Below are experts of layer 6 (counted from 0) of a mixture-of-experts language model. Rows are named up (a neuron's input weights, with its number) and show model dimensions 288-319. Each number is 500 + 50 x the weight over its row's rms, rounded and kept within 0 to 999. Numbers have three digits each.
Before each expert's rows: "gets" lists some tokens that make up at least twice as much of what it gets as of all text; "mostly gets" lists some tokens that are sent to it at least half of the time. This comes from a sample of Wikipedia text that the model never trained on. Tokens count by the router's weight.

# expert 50
gets: "–", " (", "-", "^{", "/", " ^{"
mostly gets: "–", "^{", " ^{", " (#", " (", "−"
up0:540619478521528532477468483551549548505500510528454492528463510532508512467429605377510442550584
up1:548484457494536471503546528496505443481518466471520494414491506495406498485419467497557418570528
up2:489517497545486481522456489423469508503479520492518512495474582442468570467504454540528527551480
up3:507454508458469508478507509565578535585455487524486482503494498568520477468467470546434591537468
up4:481500477449451552579495485461478519566426472568517435522502615520484526503534521465517534534560
up5:567522405525485543478499530506478440550515515482541564495481530558614564580501467487573467491471
up6:471487498513526549458494473459478513433480453491457508495615503495583490523484505457539473522506
up7:705502454489530539416513528512544502488544525517567446500577556543543511518488527501501505479558
up8:504376420415414520563484479501541411436488480472537526539559477550558579534540500516552498448426
up9:441583489423536549487482474525502550508412536602505530485492511593506478419495539503528451518543
up10:493494461447452546508526563488534461594421565547460587584499514393477525521521502605422479570499
up11:440437535540522539411515455524444562498445501445518406438460580498469476482514613531523513467466
up12:527564592506441477570575580420576484572492540453427421455433493490501568380555561398498483537515
up13:478533489480472580505497443514457424541462483552459547571491483507513450476500468559547514549552
up14:492456543435461489550440473499486422479535487525492420511596452456446522504532512417484525391499

# expert 104
gets: " for", " to", " For", " than", "for", " To"
mostly gets: " for", " For", " than", " To", " to", "for"
up0:530537519608433558498355554446494585391549466538555372388529466563556555553512435485548489506481
up1:440501514424555567544526501497523511483551475544533456430511468529594558494465481468536447510532
up2:469479496590494445535555414595554442486413522556520491519468465512514538483516511472506494483465
up3:517535589444487523509515536431556516427477518487439512492450444456368460541551552484531506478397
up4:504468511487461524549581500525498517563519630619475538529471529539467562551562552530474436556478
up5:555531551506510455439470525546439564526548520520553415609521541510505542447393449545504585512441
up6:445457502469607465538346538504530536373485428532511467509462503481428535589521414468464446517508
up7:534574521530568531460511536438412525430474461456476557491552490554564569542450467485569581476464
up8:510502518506426587474522516567562559479567405559512477557424475543508461473491415498479409448518
up9:469559467467509384543511514588507616492503390542523449632453445490439493513522434557547542465541
up10:496489553513443541619492468552517433513472483569531534497477510435437467556450553475569546428399
up11:474455512473546477424471518521488506386569539424546548471635482524426520525570565493477483496529
up12:490429462449443450560525496503436532370498450490465534546561483425392515503512459454512523579553
up13:511437465499455446579474507543507520425435530447482474500568504460464555473485504569470464530586
up14:464546500467586584605488435434458489524487497527582547470483531564527460541555467376456443526477

# expert 146
gets: "i", "u", "ō", "ak", "ai", "on"
mostly gets: "ō", "ashi", "uki", "oshi", "iko", " Shin"
up0:544476549481419534454490401489516545475530549583486448461512561402426530502455491529492454390455
up1:451551542530533517542451553513465537544456412512446445494472580490463558521452476526410503433483
up2:532537518582460401444550470481380508559531408525512506482490501491495414446536576516440485416543
up3:542536585560485531495541474454441500555474534565540487448422548452485529442467466508489507515478
up4:528403405551429498463518543447456498534413465505544420538453561613551586570439498396488441479522
up5:551536476532358479463485562527489533484550511588493541494505512476533577450504441456455490540561
up6:497480471540479511497505517502524581539473514488483513516441484462429451542497406501556559499562
up7:552492472567471497417524461545375499521573493525498439571494502582460474575564581430517532469508
up8:436566536498437542524474496556531508501570500467561480498570482486512491487440548545585509510500
up9:493534567474531507451583537469579461432486503500505552477569498440541485504479454389503487392404
up10:423420478495570464536511388437421544522532501518474499539466514419460499437415531493522491446557
up11:570638468509580473472490447543556396450537549482476430428540476479463531357533539437410558492474
up12:483369521484498421505558505534528539485512520479553484529438437477378474561515486546557470585597
up13:592519438498502503578544433484568467449512480434460432599446489477475503512491520484406507569478
up14:541513387476454477624479468458489543464532482499562435542531455581581462498489428553484557511499

# expert 118
gets: ",", "),", ".,", "\",", " ,", ",\""
mostly gets: ",", "),", ".,"
up0:538597537405505492635459500514388517544531450465487511510508487499483520478423511404484534550454
up1:532573474519460515575487444560511492483446559436404450451438518480431448582585451409597449530407
up2:491445444506501518515484534569423474486514487484425518510504497555571520457582462492449561522468
up3:508558448521500447430425505504462518419424508437506547524581534530425540518444444491560438491534
up4:467459393587469466456503485392606515507436500479482559398435446446494557516575536423571504569545
up5:516489520513610518498480465442547436557516491589473485471653487546599522427479433544566526472446
up6:471402454538505562490536539546527487530525539438516449454431452460551450523410583481502634524590
up7:473506532480505497559574508557517475534540490486488481415446455471502505459539529524406512529468
up8:508501459439521462425417474543518526524458441441503391463471473493601421546398527498436503591513
up9:529520547453491476402478469554459500497445476540475411512555560528534414516525504548516530543541
up10:457524461573540440453593513409457467495522511552470487405512456556467559429516492502404450460503
up11:363510559520506504369397505534520564575551457504536514458492513511486526482504583424462498511510
up12:564455471589481545432454471455463525508448516555525415507519421504524547492463541411598530549582
up13:468552528447478447481528404483616510486563485564497496499545459520514626509521483525575466528443
up14:545551447536520447574460417523455476596461423515546560500511496440619477493497465459438490413464

# expert 119
gets: " in", " on", " of", " through", " to", " from"
mostly gets: " on", " in", " across", " throughout", " along", "On"
up0:511476451592583450458573543497484532442299467464499484517489600558561480498458468446486531482536
up1:564426431455494509460631482459487536508498545466518552490515415491508525567455466451532576446488
up2:490458564445456591586460494462539556474508571472561481457501494575606505467537424498562464537551
up3:514466491540579468528455518411496502479532450417540523619592560522360528501523463507455554439488
up4:526554505517509495462518433497490511483523567500521538499487522547545550566549509554388461517541
up5:481581518404546501424502544465545452488433506402531536556414482482528687461533535417475440503520
up6:519490500463570445536453400528474516484472475445473494416467491430545479431400508489551546493526
up7:574513474534535478450483499394478455588471535396525436573471449490412490460523468460469484547467
up8:563515506598443523456514465506571543554481519503493519451396478463486434522486532535510414598563
up9:470490441529443556530487444396527511428535530533512418464443410550422518478494416537502465583439
up10:583642476513447451385409476542530500498522480554576534504450485491487525450467438508520528589452
up11:410507541485457443424475491502493428566635426469555480466489492517485468595502455530517399547518
up12:498490461522527464486469534478494510555486527383586490449473443507519480499596410526498558510528
up13:574458476406384530534501511544516473492467511630494531589415516514508556423433442451474555499503
up14:507430479545556504623486450516553503418489532517401509553470523439488538487563476523594565525551

# expert 68
gets: " it", " he", " they", " there", " It", " so"
mostly gets: " he", " it", " she", " It", " they", " there"
up0:424462489570580510523569547442471582556527490533436571467565400526471492560537467531526552469548
up1:543430552489571580457450530494516484458572533426582477484524426432530550483573492493499540491541
up2:478512497493463461530462472585501508519518482478482447511509492472482518579479560522548544495557
up3:494469493429485547430498561545489565452439606479519416479533528507476516499506473598509473463558
up4:468566538518457484517383460506495461453441524439599512434608568496521533468511583554579525436513
up5:444587429571491493557433516535458564470538420522408600607490493476388520519493500534513440498459
up6:535524544609512497564488435464528444564451533425473524562516460501462488441519523505450586613458
up7:515450514501540493452524505453536549430469495382541475535430577521496517469517474484483529374515
up8:485579446595404518557617517455529499546507474430517514627449547428459456438469456532435582487553
up9:478461398514513434393446440546562486503526484546560437405641433535492488587510589480454551485608
up10:492472572496514533526503457490494490587378579477553645519461491530440531553514537569432471474561
up11:477431490431498438439512574503536547523541570446514551522469494550500351484540477505480471519492
up12:486461505439509478427468575434458518553517554540544474502502443540610499415597453497493567497530
up13:571459485502605504567494520436451545432591462459461598472513538589481607504404493557470474534497
up14:474459492524558512509446525459538549436579553474487496588478473506486545475598601462448487512464

# expert 72
gets: " of", " from", " by", " in", " de", " with"
mostly gets: " from", "from", " From", " von", "From", " renamed"
up0:541466559533577550525441511516476491494499527512470390479488462464503569504507573551602460562498
up1:538488584515480521519548429471441520464510583584492454461596624418429418498421330531596501411476
up2:525501505483457507485535468431510485501469595435508455542465439436501522565537517608476499492490
up3:523446484485509452480483441419598447486469485399486504385518521450541546491515602541500509551533
up4:503506522594536504581501418480543537526564470521527499448501552487477500516453445493488577489428
up5:544574545490540480486543431461571355548562476500535529505542511550438532418536423543488601402566
up6:435505527525516463481541475537572601445473455379556484462519465517566446485491415581462564468376
up7:384434538569534468489451495461493527499573544459530562447606564567445538419418564561473526476435
up8:411543452586438556490457470496538534460565507437549541429475450604454530585485516512596514591484
up9:511437490430508516458459617409528556415510471572526451506533387529451515366412515553534488486473
up10:502589501521429417536421481411499517574416498442461465540554449497491525480548441560436526522450
up11:517480555541512531474450538441554543413545476519518473470537517499525535457516510514442545494460
up12:454580508534554415518476478470535487561481525533519574526552506513471516562514469376465493583477
up13:526401533616517453531454478477462531459474391513493599481418526566419497455424530540514520466467
up14:514494437432488540406472510517523489473589527476499483553570565545606482378538542450472486470507

# expert 99
gets: " in", " on", " of", " near", " across", " In"
mostly gets: " in", "In", " In", " across", " on", " near"
up0:547573542586448470500518439524501451496492527552452514524466542438565488483487506516541488637456
up1:357527479538577509440491552480504501413542409400427600633584443564532553581506455512460477393445
up2:586598446506556498518458474518458546494599590453476471602558512470464527414554490395474588500526
up3:452509428583504500460566486557557531465568468434437436509522473497532483500440420454456510541552
up4:512463488622498568483553470522561536536483490558454482405510432453540423441505485530570546499438
up5:483484408479538556490422433537522511458532465467484456468541526474409508398497498521450526417571
up6:495485507550540484510426502391551435491496503505540485488514486578533485445619584572466554403452
up7:581499494491491599513458457533512478401533476471493547548449501558574541569472439428366453423431
up8:446499444523512499625584522535449428473518502483567497406431386456503575562468504492466512461544
up9:479566485439445409557527529441495507450574583487471449502485436540452502532488534454453454568535
up10:589495528472455522530426449563500445478485433455457580536505571514370578500482521477550537516569
up11:432500529560491509488480475522505584496445600466528550627551523444447473453523589502454585484495
up12:539503469579430469455511557512536498548567504482544501364526504475457508471474427447571499444537
up13:472436424546438586520512471529561524455493545493469466558487562489428464336452515663510478460464
up14:473512510472518542484589407586526482497538497485483438490505503499555414457507480389578457531553

# expert 8
gets: "at", "id", "ro", "ac", "ip", "ar"
mostly gets: "at", "ac", "ron", "ip", "ro", "id"
up0:584513536433507566440499535511524467492429522533412474544553469569544516528473454516487456465392
up1:441415441544597591515498397529591454453553580477537431487534523426471532415451412592500493456665
up2:561459541499448433503511438517512448415527454470520385533560499556431497548504513526449521467449
up3:437572466452558524497471537572481539481507586506482484532528587444578541488406541514603464461506
up4:466486480465527457498529555523442529602482494551536539478556526520458503400509537536516506508566
up5:493498608581534531464561454512558459493534510493486518475450544558501476433547514509510480526630
up6:542514584507532426448486540485581453497525407469508408505571620515530538463445520524397635566499
up7:535526459471492526508526485440451464533538528528553515474549505590466471461476462429494493543429
up8:511412380459509510507409527501446436549503581490577520506508473443457469515487484547513538519439
up9:427521394505546496517453596488558505590412486513503564450480511509454446564572487555492440524505
up10:554483555513548451537509550511535530618506449453503410442571452424480512462460566533557454463580
up11:499393471450451490556518519452439414524484547481395438459513490482481548494485489567557469444572
up12:544473520473536537523519517414491505430583465496495489577529460542485500492526455466488525503445
up13:427503556544477444495528529490461517388494482534489422452520597562517507481465509416471459558492
up14:487507550447583422502558471487552515495440457469494482459486455550448552364437497466501537368525

# expert 19
gets: " al", " con", " ag", " reg", " dis", " equ"
mostly gets: " con", " al", " dis", " reg", " ag", " rel"
up27:560491478556591467524546444506550587437509590501552532582585434560489545480463414516422549450508
up28:484562466548502468473580504526539559430449422404512627548443479458526582589587496445493427405574
up29:469532385592516482484541395542545565624474523528509489480496578500458508450493427386531510467500
up30:627590461511633476548422500452492536474484512547542470530549454394504543476582529567562421418536
up31:453454518478420458434493402511384508504457503470541568435538396456565552465456511478413493547507
up32:548420470473405524420520481488507479494521381523455440471551376482514421535559562502573419456541
up33:570410502418401524585462458364520504567537462458537562496522457470521501546507558390503607511440
up34:522579585470506451527513504483539489442514530615500524559543471485394555561383462575561562504503
up35:518455508470462476501503498540470587485590442455496480451543455499471454467503572474618467539490
up36:478470488421554441527513518511436473487534547459482426553496597525508486573441524540496455548486
up37:432464508450450529507459475588496442497541542554479604526519555442504535467462508486555541409428
up38:536504445530476496501580478557489481531486526549498498555451451490418497482468503537547482520468
up39:510497523498463438445584592456483512491554498472499502601521470593507477592557490505468557502434
up40:480511553597615534521520550464564491505615442502495540538466435456476572556436528409558501558518
up41:557529480613469534507495489561481499483510502495514491484500522551353477504477534569521418464508

# expert 39
gets: "ang", "u", "ong", "un", "g", "ul"
mostly gets: "ang", "eng", "ung", "ong", "iang", "ng"
up0:450546422491590429581453425474458457472437485575548457481452449487525527498472519440470567456552
up1:573487470485462398482494484450467533565423435586452462466498457489444472492543469452417426467523
up2:496422506478465530532624550501552530465587486436537485520525405486483522454459631495568450467526
up3:529410514427505489508509553529389524503497470611481478527409517412567483521482502514560424495590
up4:438518638533562446511507566572577543561507520515462584500505524516568601540480431459544540479458
up5:509477550447498496505474459515431565527530582584595474435532524498480506430498562537571462528555
up6:446509478506462387540510443535506432437483483514455489542474399404449452471510543546499519542421
up7:568436501513510560528577473425518446519604394536442540514592545456402537406522540490584456627595
up8:538450528570491586546509436405532459482429532513479552475585440452438433465492487452425462418503
up9:468542576512502475539371490447411478542422460402480457479519400448467468496616529520592491518576
up10:387470381585464496528502471494608493419529569620548499361459469458529637474461518480497533445656
up11:512535418528508407550540454469483416445521581496476518488548534512487578505516565456515442515499
up12:540512417545570456524529487456467458488524579583410428548532535535481509469569490566491518491463
up13:487433580586436483486435490516451523448433542568502498520566465555495441503519434469536537434413
up14:533528594466474510498500557466511572564547522409413578533592582522420588444501484522549619548524

# expert 136
gets: ",", "),", ".,", "\",", " –", " -"
mostly gets: "),", "},", ".,", " ,", "\",", ","
up0:369587492492512548524412392448456475459487511593428562502471465540478537506558524521573487519415
up1:524487602468499549481570468477497577454587412473464448450497456535483650514524513431525512517567
up2:487529425545445529505417458441566496526558499527504422677534485507543472452569458384545511534477
up3:559472406517530505467602495482437474582448416517580445555498408473495457482539494512563533563417
up4:569527497498481449577514470491534498482515402527486421548512418457526506496448594469567522488534
up5:526438451460529469575410437381527462468550471474494468518439491550489512554474530451487459488511
up6:523469457462443442505471430519402491544528553560535538514554511543427480489489572479404427478476
up7:491535511587559536488491572490482376490542439436600509557600460555493504486546514592545516496457
up8:518616416542491471497491527415450492559522474555476492394490531485518529533494542477429479477495
up9:640498485489497445538503577509522438489501475474526481532512483450518541581500520483466463459448
up10:501525584450544516525524487501437508432440503501514465516439499418446464505514427453475549523527
up11:513516447455458548524484520547452517458529492560525496476450506527584511560469480543500550458508
up12:444386503497528472527533427551572384533428509544437465455524492557557518483596503460509602429471
up13:525474609532534542538522483501529587498487469579419377519408539613483500564485495460459565426470
up14:516453417428433422456534460478458574466536457474488520445365501471545503492433527551521414461458

# expert 22
gets: " had", " has", " have", " also", " He", " he"
mostly gets: " has", " had", " have", " who", " would", " However"
up0:466528566493513540463535559548580557519546496419552475498571589419446569531518552484502512482476
up1:599520512456410480395535529504530505496543462474657486492485417541513605460512416469620463430584
up2:464442489503372577565468496547571557508547427458432494472526519509371455431471428454496527667486
up3:491447491502496529554384465485485589450395456511485498467440431559528451532411481560504487552482
up4:551475501476540547565586530422499545553448456455487477461420417572496594518564461511586577486612
up5:555502475471474475494512538487460540497491569490547469407594503428554538456455545472470551483482
up6:521572441471464490481438460601426481475463469480514505459465418488578443464483517522523440589526
up7:543524617561544500549496483489463528405508533440554475473432585610512539538493442487450469420571
up8:437475481479504513510520460504542549486508483425507455484492467489522476428452584520569531471476
up9:581489435556453542412578433453530484528528491508483599423549516516429524506512464548527643522535
up10:467613470538534538492542560494542517500626434489503424564599418510419530473531512540428567517463
up11:557516522572503510537542455513513452467518508558506373448371464453551499443541470456492533495525
up12:449419547522508496536420476500536565505521429511495444517526431498604604399463451390512575471503
up13:550542488550552453525443439541484591548544569486576433584444502507473403475524492458531428464590
up14:456462592503494482493507570487449540449520409451531478420486470509615516455441509534441579435511

# expert 36
gets: " to", " of", " a", " with", " not", " for"
mostly gets: " without", " to", " a", "To", " with", " To"
up0:475492502522503447447575521484438525393593504523465548481479492486423562506566504394520355577513
up1:451497530526462458448501645556583457573462467531533568601592531454573584464411566511472471452460
up2:480460499474428393473464453613548454509530477432540459536581560575534590461510497462479429483450
up3:458507550485567585615566569518460549556536450436573511539545485454516417537513507391482496438446
up4:479510478448553641499460582583540494518520549466531397483477492489459461538521501443530445470488
up5:524525490488514461529559550415485543410521528530575510512510453495440496554513466422478414515458
up6:616506455366478553582611397478524372481469453511444543480480585410543568486422448522419502530554
up7:571480507537482504445498464587504468535455449483548498377458529508489476579495389519498425485535
up8:532472517471488467564468457467510500433448510515583541601477543458500506533545523432496480473496
up9:550513522446488466485531453541486529415439558516457493474500431523485403461545526473502458556470
up10:505498501394514638428482492531453481510471496540590489426606476314485501557531527478510414496512
up11:468524383450501568417492466482436498591502532498461400627505474453558512523440562456646545439550
up12:529468565518536500495522498432465573522512516546461525601525478436437511425504519505444487508422
up13:576469444524541518552479476530542563546507425530515625547535471467494547482412515525632551419529
up14:496553421403521410498458556524501567520479558564548532514549530535507454495623575517534532501539

# expert 141
gets: "us", "ie", "in", "e", "i", "le"
mostly gets: "die", "itz", "ras", "ille", "bert", "ci"
up0:492469479432495517426472580466550476484491483530495364475572418576525518593447589422556491493507
up1:493517446412426424505513414544575568514464444538537494477468454449492532478415463410400568440509
up2:465587526498518508531362563478430562516492342575500472513467402611464514386543499560451458534543
up3:566534559577578470443502499496454468572504505469385479573524521470501521379448493485522408536453
up4:573545510572505548510577487519518465412445476483550451459541442537497518523469521464430532442500
up5:456528458485510490512505476502422495405477502557437480489511525551499440479450539413481545456404
up6:659502397491529583450426442550438547560552475498512509543548495429419503524499490445476478453381
up7:459532411622525456507462516540521484518429479513561544570505451501395541517446540438522500444481
up8:464555400542487432461481539511487521502605487505535628565426514550543603474482493384393510513532
up9:460499456558559491618539536499476486453501543448503417545545456561531449474445444556509480454464
up10:546528572601499502465585520478477373461493448426482580519562490544549498496427502446380442402523
up11:315545427475501530505493444510536469528405520541449530462517481564496599471441543499596410572506
up12:565523495433532524527448526532445421516500531522534551464443550469461558500462450447505505473483
up13:492532505551484503547463489427437478404501605466552565591482471515473482492554506501493417475459
up14:497471570423466498483513516470454540409537515525410475426520485428514512528428543542522517545541

# expert 115
gets: "it", "in", "or", "ol", "on", "om"
mostly gets: "it", "ol", "or", "if", "itar", "in"
up0:525476445569459355585494430504438525504462532514435452516499499448552547418542536410437412448570
up1:589474553540510465519520415424550458498509444619496511482535494475470495433521515432453495508460
up2:519474507443476529494529454448468473563486633564518510478499475556570562551418523498524492489557
up3:538526487459597562442451454525533517536401529453477428439580484414506549614447426416529547518530
up4:581471475481527557495533636521552428585643482553523496477495491489429559531511433450501520512563
up5:561459392476531499504466434482510424503509510520538584496473448469430490585521492553478380510547
up6:414549527597549483537526486477567509510522448434499476535518477483409434505506531492583550510589
up7:435551435497595453535377499497529502510558431472491454515380542521555424470536477466469525490451
up8:607553566451531545526469498519422488536536580464554509549521479550510549516491483473569574404443
up9:475455513440541438470442426452469506488472517523502462511488516529469407407526529492557561580580
up10:500546422525459523499451496517579561501402391523482510564502532543454455492451542568532522416537
up11:543445538526485517480545505557557527543479486552513488528545576454436472588454523511520490486520
up12:533516461543427540478481483455582424463426452425475467458480542406533579476430546469511497515494
up13:496527449507577486486502501414526563561523477460541531470535470474496604439459467556464418539468
up14:530540430529488570527506367378552540429516462539541478526495464506527519497562514510454507479491

# expert 87
gets: " (", "(", "—", " [", " (\"", " (#"
mostly gets: " (", "(", " (\"", " (#", " [", "—"
up0:611596422422554485508520444495471449474533416569532492390499447582517549456495531435559440491534
up1:423540501511534563501575425384471445475552454582452559511436492507495450489558538546573526476500
up2:442463507484491537499518513493534541541512456517590458500544473557425481396532454486468511472419
up3:629584555501411509519477420507406480437436521424480453546567534466530542521570512468472553422538
up4:581522515519538539573505560480457508617528480464488484512483486517459482528524437572429562513495
up5:563552501458568512484475426424513505473427488565549429552514482450448527520470418504471496433499
up6:401391508523518543629497458477564482511464573526444507464485471497499506483437428546431424475575
up7:541461486621537471527464468487423422526515450506422414478498454529433447478559488570509478503470
up8:585560480579421533476531406491509555584491510512475506514530554498539484519548491491504620465541
up9:523532463483536517520437520465484531517520409521532478493528455503495521442472517511488540585571
up10:457511537453488480450532533574485436490396477546463546540430505506572491495439438437493577476502
up11:586515430410613522495476473491518454565546510588527447454456388498523532528460493507344491496546
up12:540559437429539533489479480504416601534447484446556569504507467552559570405522464432408510492434
up13:490520443572439535572562479599487546542503575457531482448549536429437530581541470422538453414559
up14:499455599541429526487500486512457540484434452465465544496531537439424449514423536627547548477460

# expert 33
gets: "j", "ab", "z", "ov", "ib", "k"
mostly gets: "č", "erbai", "ş", "š", "aj", "ł"
up0:540399531561491439518437431546542436499487469534489434507590561477443389501500411536496512545504
up1:567495549452523504448517460554521482496550400506547485617611495499509558502443478602520523421465
up2:521428359449527540461534432552394450568509476414460495501530485513398536403627475444481477533514
up3:471536509475563570466481549593497511500560542506472445536508507528441548506510528517466485506515
up4:562515411417577575469579453480484476550516537438590548427439474524377466424443444446481578568505
up5:493427489496449542520503524399502502460561469529461443474440514378505433477508552480599508455503
up6:524477532522576438482543538522566592477555538469563577544498510556362520543517459435504504507509
up7:518472414413456593506445507493370449513442504463604591515476516476495456499427549430539535411499
up8:455516412464599403504514565568507483545508523495492503500442540585489518420446490529544484457453
up9:484487475449390475586521628549498481554499506473468512518580451515434520562514513446439470503544
up10:453490462504499424585477522563515450430547488482453477496541450470512496514497567574477533541500
up11:551479493566547546498423439510432443538519482491493462578476497501524528589454413447454449530430
up12:456554503448490579459443510565569385393469539470514367436556475488492466501442432530463489533503
up13:434476452449620468603445490453488513443554495482485424482546446514418497506451497424467593462527
up14:521528559531547465480435565544529520509431485517486520434535466520540400623427582447598545547513

# expert 93
gets: "le", "se", "per", "ra", "pe", "ce"
mostly gets: "per", "pet", "cle", "be", "ram", "alle"
up0:459466436503607461474531489476488508399443513484450524547482496420485421449524485456592545475467
up1:510471479427510492540468527509448560499526402460480640529546459447422432545492438483514498476551
up2:503446503488401473413458520482455441526496564566411504536621483454501562482512514572559425557439
up3:431530505493574408540567497449484449515494452448526493532483427492478597485489515429467583510578
up4:546553533488574506470470427501509475555446534420556498547457457502484514550592522516505459448556
up5:509491508515613510470520483485417583471499508406537546450498469519539499510519496554510499482499
up6:539474541532522498469466517487505581539578500428434558534494552412579614559565413445400540477448
up7:499523469478508467446519490475532484475465488546486559529579496513574523474527479477440521423557
up8:465512439533514487523474529524551520563496492513484582611476494522573498508470503605462658612444
up9:580461471498649519489480494429483454508502467501531509554548488483507533521546479579514523439536
up10:586475409432564489542516505463513552460502597498548509417430504489475529468498563511559530445555
up11:508522516489468431574497534510370444424519602465527440545593493469489485531507474488546495522547
up12:511453474516543457455464456480525504500461476473408448507592488564509429532532525478451536424600
up13:479389483509527548568536530551508423549595521490568500541461462456469568548556482516485575486487
up14:522596455567453482554535455487351523482494478446534512439477497530494499516419475461439577464567

# expert 28
gets: ",", "),", "\",", ".,", ",\"", "},"
mostly gets: "\",", ",\"", ",", "),", ".,", "},"
up0:499472514518505604478450464456431522542550496520562434490586592541524666550531549396512448530445
up1:560441517409471520515513584494474508495424526569542579561473490521573585547446465510461544508524
up2:438475421445426477441573441519515463499451457497509502529462486610497527606490485518576502445420
up3:541475510507522443456554496491508498542523565496496525419437419563469517537483455448465442471455
up4:452498533500448458520562484413455526562500544442503458459526517467487445569532479465583470401499
up5:431531457456526427503592527481436498456542419576481451552488491433565619401401666504531582417428
up6:573520451511643561530502492443513488510650565524526410546533522528531456492478563512512594460668
up7:435478515473470533547438504528511441557414503468491523511478425442477457457578670438489403518449
up8:490577475415494451473566418524438489428480496529426536587447564463562546550472496501496437518414
up9:499489517500527504542449576482516511483442420468371437426464554447491464521495475492588566526461
up10:502436554464521590502483538490488603478611544432546367451435499583470501478520508475490445551417
up11:521547505526546559465478483506407585551514482459557362620474517499453469496523564480454558541505
up12:479489433438493433585543537526445596551436559426534490541507491484550504525436463470506486518457
up13:614490530514577571383481471468552532525545511505500434417456551455534477528452557550504510473470
up14:454487492397599511429512578497529534533499493531458528391459450554559500474465548433475495501424